Weights of a small mixture-of-experts language model, trained from scratch on English Wikipedia.
Size: 9 layers, vocabulary 8192, 14.6M parameters.
Experts: 224 tanh GELU neurons an expert, a shared expert of 256 neurons.
Training: a variant of Adam for the experts, 319M tokens, 4873 steps.
Below are experts of layer 5 (counted from 0) of a mixture-of-experts language model. Rows are named router (the router's row for the expert), up (a neuron's input weights, with its number), down (a neuron's output weights, with its number) and show model dimensions 0-191. Each number is 128 + 24 x the weight over its row's rms, rounded and kept within 0 to 255. Numbers have three digits each.
After each expert's rows: "raises" lists some tokens whose logits its average output raises strongly, later layers aside. This comes from a sample of Wikipedia text that the model never trained on.

# expert 4
router:134124139162108132115089156149153146106150116106150158122162107117128120148158093166119109135163158122139093118114122137190118148119169148126126118104183135157120108101139170129167124117110131097110098130095101103114104135152106127138134130153169097153139143142111149090123158131117141143131108107160113147124120093080105131103135136148095155171106127122108143130106141098120071091129150112119125127142167135131140157167126142121151159153129143154135121112131090147163113093165120107113120142104156134104150083111116078096136107099147140091139131147099153127077143105175081055
up2:155105141123127155208124065111147140126119104127097054147150117103129101134126128139127145144082128148116123133100072156150149123106106136136164139100144125140112141118149157130102127099156146100127132128126118120130104120171122143140143171134126145134148093135148144131149115128146128125173127128100138171107128125092117126125147144114085145098124072143171102154110085090165185151123115108105134094154155151132112130146116128122164162128100120097140128142121116202172095121151133128111115126128141095159104112116122140112115142137110186112094159141096151148101120101165130137
down2:135112132139133094157128075127120110128157161139092139157130148130122115139147134161138145105149094146112128145163124134110122072105117137155150152135154191135112157121145151117123111140088164134133133134124114131105104150116142129140147093106164192113159116112170165134122155142110154170112176100105146062087112062104126119114166125109151139099126099123112156111106152175147136154076108141120115172143115119148102149099090140114145145125070124127123124104104144128115121110137050130083139160152154121132101137116105117116136153143114131129095134158124144141107102109121138117
up3:081118129139083163138146129108140155141141106131140141106130135110108143137115081088152146095134147107125161149106120123135160146112161071181138146164102119098143127099156144115150102123154150112121097137122107138162160137088152119181130122148143137131137133127121123150113139153086110167139119155097095105121133126109122101123137108183126125152142141138147141103120100141130133116146104128144214123125136090156136129139077118140084154087115108122128144067158110181111151116094109148081119099104092132124115122155091132122147143147140137123142175124164090161157164100119146121
down3:157151116099129089121089126147143132135127152132083106110126117113154090144147105146086084126137099084097165121100147140148146143150110175182130140092096120117109176148116103129155149132180121152128124159130117129103096162135111118172106136093143109106115136142144122112121121158126144090120159132112124102078131176136125097123138152133131141142114141198121154108132125128131119104104080091154103129157116136071138114151152094111107170121115144078132142179165124101137145124141112184159107117144149172115084148122153123124138156154123120167114123137131124101159111131124101138
raises: " Density", " Turnout", "election"

# expert 7
router:090128164134124116163158124126080165149133131119151114132109130130170126081113151165140123182082111115125129109148145164166129082113086125146119151131116179155128134125095161167098108086163130155123131130094125112113120143139158129153126121149111108161150122151107136134127115111136099122129130108098084156111126167143124106133148160121127168155138057093173103112145078112142134093121102164129091117095163079117114110114123157151122070145129133145105162130122128129097093123137152123142113109133143143169093123147112094131132138121104133097137078125167095130129107145108156108
up2:103130128096087093135108075111127178114164117119146125073120114123155103101123152155112094096141136139111133091100131169136085115187143145129163140098119153126142132093118102118104097158174120105112117158065137125072144132149146125153096123148144143154114118129149139177119111154195154156113136141098129130170145104126136151156090132150104089145128112106116106160141097098106173142122130142117115149099136111159146129172099134136126118124131137145167124178156102141173109118122094159135121123120115134141096089135132134087111134122160132114161134119128098138133115116091147139
down2:096141147134097112098132108149140139150103129140147127176063159141161178118146130143146098143137104114132098105114079108097125076101147144123145128185163133136083161115122124116136119128142139131130073183137130153121100132155135115153123164158125107089068109112136144153132137124142171110142147139148134141122187096126145128172156116171152136097141151128132127121158092167098087135123112148118151119115124101159118140126160138096112107161099123152120121141110141173130092128141068075131126145141108119099127127108137134130124102115137079149114129134135158092123145104122137089
up3:122135119068140134185154125088131160148162123123118112152112170096162125097150137114125164107108135110113111136131135115122132126122145133118088146162139143127122086103136153117134145098141112164132090134143165160128128174098133160109154146173125095135161084164141125177115109106155166139119099126098086095128129124124104106165095123147090110132084102076139128123168127127145135127118126084152151128126152105137100134120127117131177140119100144149128108155199113116142097132105173120074145120133127124152149127099153167132103109092127134099125142145153098145125136140087145076
down3:125105097114143123105105150121087158114095078126141112156113106088150170153167149126150135149115144121147169103115161138127115136120137118122136147112118141158120124178144100132124128113116153113112100122145122144131144153143162124151137112119158126120100113150176062116119082131117124131082131088094163077158105116125109156106142130188099138110118101131133078130102110164133152082128140141141123136050126138123166158176132166133131155147134078150123111150131123111114100145155146144146157138138123124116080125109144097144152109158134144145127085092112105150182123122157108106
raises: "ville", "eh", "bour"

# expert 10
router:114115113140122132140141156093103120149133110124112192146098162123078093094171117106122173137136132127129090116135138130094135093149118103135129124136086102138141127164126154120118124165129107134146133159128180099146159111112105108062144112114134116111127148182109115156154106147106102116142162149157148109081126143099124177153102126107131105109170142123151100086156123132085119176159144114108081102121127165117167113091160159130144116123124136082155111144097150098128169118145105142130151139136116138092147137121155176125142105159130115161120110115115160172143138138087140140
up24:135071125118118138162122095129112138136148121118117170113117147132156140095115127110129137124095126150133133149118110165095165076122155094130149142108110137124135126133135115106108147095151098137117169111114122087165133178134137117134091128149136107160147132141088114152142131098123124171107115132195114104161159074140081107086095154130118159131132149151131112169125114109115105096157138123081121113152158148125114118147103107137119109136123142111173147104128126157156181100097118123092120119080138127131111154129128124147117133130130141134134140087100071191112186137141128060
down24:105125136103106138096104110121149128154149092131115072124152155108151145119092121107159139098161103122168120169145143147095147116144131090138124127143131118157096153103119124129125117083162097121121139138111100129124151112088121099158132123164146100153122150130129158169098131101146109116141137140132126111187110104112100132171146106089161153167151106083128148082136166130107100088124136158156097166085108110158146080154160137138163140143127098120096146146160117112136110085133114137110166154087152124129153076137143096155138156088130168116165135112115133172111120124141120111
up25:126125091124085099146122150112100094155131140123144144153129127100140150125122122137090119163098119177109121098135133149106139134123151121144098115106171127111128156071122144110160138151172150168100112104151110094127106129145120119115113115142144170180144121139146137116091192111129132150161145109131093112145130151141076123137132169121132148139127140154124116134119099107078128130192156144143120164145114092114123121138102135126117135113124117120141174092114087160150172131077138162075129120103085128135134128148141118114121114098146141172141127076114072148150144081128127078
down25:101099146146150174132167139144123125127150112120125092110110098178165118148102157125112151108104130143159129122186100130155066134129133125159125122144134129136140103118113146103083148101126139135144103136170176162156127093084126132147183158152153116122136098144135116116147151115133093114147179150117137130105131128097090114133141135149115118147131134123150129135120089141174106125146107137107143139141138082102126099084125175131106099117136155141126126119102138144091110152102122122068115111116085079131135126161126197109162104108127126111127188119112156116124095118161099093
raises: "name", "known", " Label", " £", "IV"

# expert 0
router:136144112131142127120162136125112099150131153145137143123147120146103122134158170103118177125150122119127123108143147115098132112162136118101106133127089092153146149167122106105160144173132120099167112117131141124161188075131120100056133102100114135112112141123137087116139119140098106153145127164118103125115119144095145194162108098116123082094184109164145129099151160154103113183127139110128117120138136181137125101095155147138120113158103166117115076139084170125122130126137102153136149110156132123103158155114149168115125104163124102124114122136107136115157131156072112140
up24:132083095070107121148129109135099158145122105093072080107132136096175167144095152161109085090105128136110128128112106115106131160099120148130132089133132117130117073108142125147113116147161107196103119099104157109116105134136109141123095144180207152181142118127169119149091114114128160121132106115117126142171156148147120129140127128141130119140117111131117129106103143097096130135129126118138161132127138095137123116170108118105109166124117148179155134146155124112145133117120122119118127134120074105132170124179094157097164126091151143125159165101118118125110128121140142136
down24:154110150128110109206121112149135115145148101157168107126142106103124135149088054130151110109118159134132163122103146162102142158116115093134102138119132108139151189110188129083130120117159130101063127114117149127109167138140158126153132106117102146097135140116112127121151103108107111110160141174139146134107151151152155097147104168109129080132141127104089142102131169144128128158119118126113137095127136122121107112144120101107093168102128097149142100165111113130094149140151137107145127097099120110180128117089150153176129128128122144122151099063134133157132124118156114133
up25:115128117120079141149116121100151119134133079152141117125160131135178136119144143155131073161111130109119138078125110159119126146126121129178125129117143136131140102070103144115123129116173102149103096149122145120095090160171117108139103138145163138156136140096149140137126150159137163094108115127118105094135126113134129129161158168163100096128119129139131113176083133098150091149139110117122157153128108136149096134140138075076165135110140126097114147122158125140130121079077121170057132162151115105136120117134088135131129145149092162139110100108111128164123104145181129092
down25:107125151123148138128140148113090100135105083145105103140094129120129144157134110102142122126114166122127127143116153126146120103114095185133113156146165105127149113112149101143082132136124142178149108093104132120118118116111127123094150130087109100120130115144137115119119100122122150110147104120125135117119160134140112115168163122137109124145102113120152121117150180117187098130170100165132124088154149152109108127112147101141174126136132042142135105095141089195133128116082135141139160163129120114131148183157099155167096144142120117100115144094167147075144113115162120182
raises: "election", " £", " Density", "known"

# expert 1
router:139099143140148135111132125133100076115117134117123125159119110132111099138093124115124151135158146175109146137092134097091146119150122106118114164154084128093111118170075118108108106126142141153119125123116122205124144137122097118093128115150139118197205109133116124139122127127149145117121144174118169089126131173205126078116120087128104079150074143112150159130141148129142167125132151126175147143143083142130110125122162140143123127097096107085151157100146134108164133146136122085132129131135117134106106120132118152099108165150140157131143154115131113112124107133136140113
up2:109133112130119116132124164120098132085152122114138166112106136114113124129077184118086108155109127143098118104154136126176153120100105110129109111149131096138164129121157113130113162148088106131089153080113106136118126172114104161122143157156169103170114113166152139168127105125118192162190127154160148110121128111128103138107126138134131146127127139131103175125102157097137150169133138114081158074125109147128082110145082142117131171103119099131111128135101110131106131102109089145125146153108114139143144116117103135134141105093181138154145118103129092163096107090152111136
down2:084110107074153109150154104132129143111109093146120112125163142161145160111096114113121153118121120130140096122144161198115128166152159144116114102136107121143138118153095110131152131170125150117110113110103089101130169145101084170114136159171116136108150116132130121122153114101113097153093122107114155148111173144148109135131160152161110112104105143111087134140079118139126118092116147139117117147149165138143179114158109105134112137121153156079161093139127108120113123174115107118128088124162115131116156078147172134126135137119107122075183161090092125142164107136114118153
up3:126148119112132118172166142122131108156145070157094150145148119096136170090134112141103146133139135149140128149108125104158088120115116151134141142161116144145139130099130120097140126112110076131106130128150119167123122173144145134086109126186165138134152078156145138140135144133105171097146054146131148078097162107118134129107131115076112118134139131097131131156128090095092128126130163116120188147131128101122129101127148132106129113090163077106107132132178138113084118148122152133141138146115113151129149156109130102115101113115160130150092153113094074156111132077124101127
down3:163069133113125161132149096136075159122094147112084125095120164125154125158152125148149147159119106167125111135160113124133122139081100110125171120121121143134143110125149124130140084103097153141137104153163125107124139112134150144166097147165100096127072113100146149126117140122128130151093138156114137143106153055107114104126109127113135115062087127105085189126119152154114129150109126166140171129099108105149116179091129112106173137132132120108150109126133126139154107132130121159139115163110127095130103143149124150141160152152128108141154074150140142136127141158109115173
raises: "Scientific", "Final", "Over", "So", "Personal", "Background"

# expert 5
router:136146113131143127116161134122112102149133152142140146125148121145102126134156169099121174127145122117125122111142150112097131110162137118100111132127086094153149147169120107106160145171132123098165113118132141125161187075130121098056136099099115134114112141123138089118139119141100108155147130166117104125115116142099144195164108092116120085098188105159147130100151159155104117181125138110127116121139134179136125101096160148144122114156107169114112077138082168122120128125140102152136152111154131124103158152114149166115122106163125101123113123139105134112158128156070111139
up2:093091084116126091116155147125076111111099098111106160107160124188167157112105101138157155122129156131119138112135116092140168152079134153139140122123143105151097129122165152146097100119126092130125120105087116093132115108117139136118099104181154150139143139136121136200132108098169158169139104115117139120154154164104124146123127113133119139123125116117139122146143104098141128134137115115135139102143170122127117110182141125128144151113137122164115155167155069116156102106091169140120095118122110131142100138181117131114156142076127098165189145113151110129148165121121148121
down2:133092130144137131097131130141119117099171129106142091174094189130150116155139118129090132093127141193161129068142130126125105122133148145123105157133135153118118110147118156143158148167142172087127127125108132126087116127142093100130164109112148122133120122102109118140141152141092135119098125122138130184093154117169187163179119156131067089120148121130106116149125125100140133162142134148084122114101114132165135124094102095116104142097101130116096124125120158107099147150145099169131132101119143062162135146144127096148148110100123169101103090124133129134134130168132112143
up3:132125117146081124102097129155125105138102126125115098093117166175090129149152161111117132133111118128156108116112093129112126128107128148143156110123146124132112102100118155155100073119160091157076158116114146148100130125124125125139125140147149114124121063114121145132139192128114132123131092120131093138159160118162138149146094158159122142140109116093169098175126108122118135080137140158156132116147139173103122151173141070093152102137136144121113144120144107166103176159097161133098117141073149132148089138141120134141124148125145181107119143116143078098086163152121128110
down3:127079111105091127124129139126112124148153159155120151126110181112179173129125151106136163130144129117123091112107075098106129118137123113138183112098096140161141130140130108135123087156127113098136096117144128170106096128111135148139154145111163121100120096116123150099135157133162157143150127114134156125116143110156121158123149099145137144101149109151107157185127108138141124162121099084146086108170143160144081152159155107129131110145094092112168153144150137146139120109158153115135114120134176109129104122081140065137130091089128066135132140119136134125085120141084119161
raises: "election", " Turnout", "known"